python train.py --n_layer=10 --d_model=128 --n_experts=16 --experts_per_token=2 --d_expert=96 --d_shared_expert=0 --activation="swiglu" --moe_layers=[1, 2, 3, 4, 5, 6, 7, 8, 9] --router_score="sigmoid" --normalize_top_k=true --routed_scale=1.5 --balance_loss=0.000191 --balance_bias=true --router_cosine_scale=20.0 --init_std_router=0.0233 --lr_router=0.000566 --vocab_size=2048 --norm="rmsnorm" --norm_eps=1e-06 --tie_embeddings=false --optimizer="muon_variant" --lr=0.0122 --beta1=0.95 --batch_tokens=65536 --seq_len=768 --train_tokens=574900000 --steps=8773 --dataset="wikipedia_en"
Below are experts of layer 7 (counted from 0) of a mixture-of-experts language model. Rows are named router (the router's row for the expert), gate (a neuron's input weights, with its number), up (a neuron's input weights, with its number) and show model dimensions 0-127. Each number is 128 + 32 x the weight over its row's rms, rounded and kept within 0 to 255.
Before each expert's rows: "comes after" lists some tokens at least twice as common just before its tokens as in all text. This comes from a sample of Wikipedia text that the model never trained on. Tokens count by the router's weight.

# expert 11
comes after: " of", "'", " in", " to", " with", "ed"
router [191 121  93 139 103  97  87 168 147 140 136 122  97 102  62  88 134  91 149 169 134 136 127 112 119 109 162 180 144 149 207  72 152 143 147 112 117 160 116  81 187  69 158  99 178 133 120 179  77 162 109 125 107 149 187  82 147 192 168 206 159 106 110 126 132 165 122 158 145 178 115 151 139 160 145 101 135 146  78 135 161 153 135  81 137 130 128 169 171 126 109 137 143 180 154 111  86  56 132 157 158 120 105 118  91 123 141 132 119 127 153  79 129 155  63  91 123  96 106  85 151 141 109 153  98 103 102 123]
gate16 [170 141 103 110 201 111 154 143  94 180  94 125  63 132 108  97 164 215 159 114 202 147 135 103 108 126 173 164  79 117 133 142 160 162  76 122  81 133 116 118 148 136 104 144 167 137 147 188 155  66 123 208 128 140 132 113 167 151 165 143 117 137  91 118 187 113  98 111  98  95  87 185 149 157 119 144 102 183  95 116  75  99 135  98 127 130 125 115 100 150 141 132 192 134 105 132 108  85  82 160  92 157 160  90 165  95 155 153 134 118 145 141 153 143  87  88 146  75 127 143 113 179 157  89 121 154 132 129]
up16 [210  70 144 116  96 139 129 125  89 104 118 137 128 105 117 109 139 162 161  79  99 130 191 105 115 134  93 142 105 189 108 169 170 197 113 132 109 150 126 168 203 128 140 103 167 109 146 151 158 117  87 189  52 103 165 123  42 149 132 133 140 133 103 111 149 135 109 147  77 132  79 145 108 139  64 128 116 200 138 142 152 168  83  78 158 134 128 109 139 129 139  75 130 114 109  96 117 129 174 151  97 118 104 100 128 160 165 152 172  69 100 108  81 112  90  93 144 109  91 127 178 102 140 126 156 147 106 140]

# expert 2
comes after: "\n", "==", "===", " =", " ==", " b"
router [152 151 103 184 138 106 148 159 144 135  70 182 109 105  90 154 155 118 192 151 123 153 130 133  76  73 124 187 149 131 133 140 115 135 121  73 211 151  78 117 170  94  96 139 122 131 131 185 126 114 135 125 146 129 176 126  83 131 123 133 177 106 127 171  87 140 135 149 112 162 106  67 192 150 153 105 154 204 142  86 144 127 156 132 181 167 108 103 155 119 152 139 153 121 174 128  81 155 101 115 168  84  67 141 131 142  99 183 177 114 121 128  98 164 130 105 131 170 143  93 118 178 162 119 104  59  87 144]
gate11 [ 94 142 121 168 141  68 174 109 134  90  81 168 146 139 111 142 135 107 119  92 127 173 182 160  85 121 164 166  88  73  70 112 153 103 107 124 123 110 105 110 162  96  93 148 140 164 139 174 108 124 120 100 121 139 139 102 114  79 107 121  46 135 115 128 131 105 124 130 105 113 145 133 194  88 159 106 133 100 113  90 149 158 118  99 141 101 110 170 131 101 174  84  92 105 137 114  75 107 114 117 101 103  75 173  82 138 165  88 212  79 155  76 132 136 176 148  69  98  63 167 144 129 161 156 181 135 149  78]
up11 [133 126 103  49 172 153  95 100 139  94 121  88 133  91 128 129 128 172 101 105  89 159 126 136 119 111 157 121  86 147 102 245  54 135 134 156 120  91 164 115  91 112 129 114  82 120 122  84  76 168 120 110  76 128 131 107 109 140 135 147 125  94 110 113 161 129 139 123 112 112 207 152 124 118 204 135 140 165 141 135 139 114 188  65 122 196 107 112  85  97 102 167 126 159 110 138 144  42 109 150  91 117 133 191 124 147 147 142 140 154 150 102 133 100 146 171 162 129 149 109 120  89 176 144  83 174 120 107]

# expert 3
comes after: " |", ".", " 19", ")", "20", "–"
router [175 169  96 137  93  64 146 152 152 155 165 146  93 168 105 118 183  60 115 160 119 185 196 165  78  89 152 148 124 196 146  85 134 167 169 112 142 111  63  89  98  76  80  86 128 139 131 146 142 165 111  73 159 141 184 104  56 146 114 151 117 139 113  79 147 111 169 138 115 191 129 100 196 129 117 129  79 111 121 117 133 108 169 109  72 135 119  93 162 173  96 146 156 113 131 112  95 122 100 138 177 117 118 131 106 141 105 151 110 118 136 143  76 136 136 104 107 105 124  96 139 147 181 146  90  99 143 160]
gate15 [142 147 123 102 119  85 226  87 161 135 175 124 127 120  88  63 150 143 138 143 113 131 126 134 131 109 102 184 160 158 154 107 184 144 118 110 122 121  97 149  89  83 130 137 125 162 185 166  95 148 127 164 151 131 126 141 150  93 195 117 160 128 129 136 149 120  78 134  97 154 162  91 195  81 105 192 167  49 125 140 163 129 102 131 128 112 152 155 157 122  17 135 183 137 141  93 138 123  87 142  94 151  90 132 130 132 114 108  87 129 157  81 103 164 201 130 116 132 123 122 157 102  86  85 115 122 175 136]
up15 [ 98 148 125 128 123 138 120 162 153 173 139 106 188 121  92 151  99 170 113 166 122 129 109 170 102  93 132 157 152 125 147 166 157 112 140 160 136 126 140 161 112 115 114 112 131 110  73 111 135 174 154 108 186 172 111 140 165  98  86 117 161 163 154 162  82  98 204 112  80 167  81  75 191 169  99 105 106 133 155 127 145 100 159 121  78 118  98 160 116 130 116 144 121  41 162 151 105 142 126  87 185 141 149  94 135 127 165 131 141 119 156 167 101 164 166  58  75 174 120 167  96 100 112 117  59 168  99  61]

# expert 15
comes after: "\n", " |", " a", "|", " that", " /"
router [166 152  60 116 136  92 130 192 163 151 135 123 133  96 118 103  93  83 110 146 138 143 129 176 138  95 128 116 104 203 158 104 159 124 113 168 192 133 108  79 177 127 128  98 178 151 138 159 104 134 128  99 129 132 168 105  68 123 119 119 110 128 104 128 130 144  99 167  81 154 153  55 139 142 128 141 137 203  57 114 158 138  87 130 101 151 166 166  97 139 148 163 142 157 169 114  92 121  61 126 172  63  81 121  92 113  92 137 127 108 147  83 149  66 163 135 118 148 134  53 120 203 105 116 129 114 134  98]
gate11 [124 116  36 132  88  69 166 147 122 121 159 132  98  72 132  75  72 116 166  91  88 101 233 126 110 170 146 134 124 146 112 110  78 137 137  98 183 135 146 116 171 147 110 136 120 127 112  99 152 139  89 151 127 122 119 133  68 147  94 156  92 133  80 155 122 108 129  66 198 108  89 114 164  38 140 155 112 147 116  73 143 168 102 144 112 115 166 158 106 102 169  79 134 197 151 129 124 121  95  79 106  83 108 132 153 104 131 102 168 147 171 122 104 152 143 121 137 147 115  67 121 138 137 128 154 118 145 118]
up11 [203 148 102 134 134 104 142 138  79 179 149 115  85  98 123 144 164 151  88 113  86 160 120 115 100 150 126  94 142 143 115 156 123 166 130 131 128 133 135 136 125  49 168  92 113  86 142 100 139 146 140 145 102 187 108 182  98 157 118  97 174 119  85 139 124 116 156 123 142  89 177 167 171 124 167 122 195 116 116  93 130 126 156 131 103 130  94 155 118 122 124  88  86 126 203 121 135 179 170 112 131 103 154 109 117  93  84 133  65 109 147 110 147 140 141 115  98  37 153 170 123 142  78  25 117 152 203 110]

# expert 10
comes after: " ", " the", " a", " and", " to", " was"
router [169 161 137 165 103 115 177 177 125 127 179 106 100 115 145 132 153  71 142 203 119 137 186 178 123  27 137 140 111 130 156  98 158 146 138 112 136 130 112 103 196 139  81  72 146 125 152 164  45 136 103  82 153 141 117  97  96 144 148 143 133 127 100 106 134  93 105 143 149 172 105 103 139 139 153 113 117 152  75 132 134 208 111 145 180 150 168 104 111 162 154 152 169 113 184 104  87 126  45 127 100 127 141 110 129 141  67 148 134  84 126 123 103 106 101  74 134 159 110 126 123 157 125 137 137  95 120  69]
gate33 [131 177 177 147 135 165  93 130 136 165  95 196 126 164 107  83 157 111 117 162 121 117 122 104 136  90 157 133 156 101 224 103 120  83 103 138  93 175 142 104  80  75 171 135 135 158 102 145 154 129 132 117  81 128 130 156 114 132 161 124 120  65 169  84 166  93 114  85 142 154 110 131  86 103 181 123 151  99 221 200 126 151 164 148 110 120 115 177 117 181 128 152 144 102 170 127 102  96 136 115 130  88 104 114  82 161 117 203 133  70  98 143 103 134 122 192 113 108 126 137 132 144 149 184 125 152  98 101]
up33 [161 126 162 152 200 162 186 162 195 128 158 129 125 135 214 156 113 114 120 130 159 136 112  57 127  82  59 136 147 141 147 106 104 142 112 168  86 161 160 157 121 160 139 120 108  62 144 136 145 119 105  50  85  89 139 178 133 143 155 127 152 168 172 146 121  98 138 116 109 104  77 158 143 121 168 178  90 151 124 118 116 147 133  50 136 126  87 126  99 173  77  91 200 131 143 142 148 175 137 138 152  90  96 105 123 123 112 118  72 135 126  94 115 149 157 135 147 161 172 139  63 121 159 143 156 152 135 152]

# expert 13
comes after: "-", " (", " |", ":", ",", " \""
router [208  80  77 151 147  79 106 155 152 144 139  73  95 102 140 104 138 115 114  95 150 106 170  77  90 101 144 200 107 122 170  47 149 138 145 121 184 116  74  76 153  80  86  95 168  90 113 167  94  86 118  95 173 125 145  96  83 142 161 169 134 126 143 103 117 117 143 154 152 127 108 133 130 157 134 101 102 184  82  61 136 179 111  82  81 128 117 154 118 136 168 135 204 105 116 126 111 137 130 138 121 159 109 132 165 103 127 152  96 110 172 129  74 118 145  80  92 124 111 111  93 107 159 121 103  76 142 130]
gate15 [194 139 109 168 130 135  84 131 124 111 157 156 143 121  79 149  88 132  78  82 136  76 158 180 128 148 127 129 132 145 163  96 148 130  96 104  56 138  91 168  84  55  83 133 137 132 111 166 121 118 179 187 162 114 113 130 142 149 158 105 142  97 100 134 149 150 110  67 117 155 145 121 119 111 143 135 147 130 119 149 140 177  93  85 112  82 128 159 159 143  74  75 152 126 176 150  96 139  54  99 112  94  79  96 147  59  70 165 159  83 199 127 167 122  96  85 135 170 122 160 113 110 141 104 174 108 146 107]
up15 [141 130 142 123 166 145 147 144 166 126 182 129 148 150 127 140  96  98 124 112 115 102 187  74 109  95 146 138  86 158 130  80  99 118 182  75 108 166  97 115 162 173  98 144 125 134 114 110 150 138 141 143 154 114 107  70 143 169  83  76 141 161 110  59  86 193 115 110 135 152 120 100 183 123  78 145 129  94 129  56 149 156 109  87  56 178 158 121 168 134 161 135  99 158 175 185 158 135 138 113  47 167 139 174 135 100 126 148 146 150 160 129 134  93 122 116 190 136 172 133 116  47 127 151 142 103  93 144]

# expert 14
comes after: "\n", "s", "ed", "\"", ")", "ation"
router [149 157  99 160  81  71 106 160 149 167 138 170 110 114  83  98 101 114 116 168 144 116 170 169 103  90 142 157 110 125 197  94 147 158  53 107 145 148  76  65 175 107 148 100 144 136 114 165  87 155 116 104 185 128 154 121 122 180 178 188 169 162 142 107 109 103 107 165 127 170 146 155 170 148 142  67  84 162  85  76 123 142 145  91 128 174 123 113 180 122 101 165 131 204 118 123 106  87 145 111 172 109 114 121 165 123  70 149  99 106 177 156 131 116  99 132 131 143 142  89 149 133 128 137 144  78  79 139]
gate15 [ 88 161 131 143  64  55 137 104 147 221 104 118  96 126 117 101 141 123 187 164 148 147 188  89 140  88 109 157 187 154 165 104 137 146 127 149 136 134 111 145 183 159  99 128 109 107 108 133 124 140 124  92 206 139 109 193 124 117 136 135  86 130 166  98 153  69 111 125 107  89 144 159 132 166 121 174 101 162 141 118 123 151 112  97 180 101  93 118 165 107 128 161 154 118  76 129 122 109 193 147 159 121 135 105 158 105 135 111 130 110 230 201 133 110 136 136  92 160 168  93 130 119 122 155 192  99 115 115]
up15 [162  63  95 105 126 140  87  87 124 151 146 115 142 131  49 162 135 144 165  60 143 122 112 166 145 143 115 146  48 134 151 182 139 175 140 141 164 158  92 134 140 135 125 112 192 153 163 132 101 137 170 143 156 158 107 132 122  79 114 115 167 133 128 108 125 143 159 137 158 116 102 124 125  87 147  85 103  79 106 120 116  85 116 132  93 165 155 154  84  86 132 110 131  72  87  91 158 144  56 130 122 154  76 141  89 153 109  62 164 103  99 198  95 109 127 132 139  34  92 143  67 145  87 156 110 138 142 120]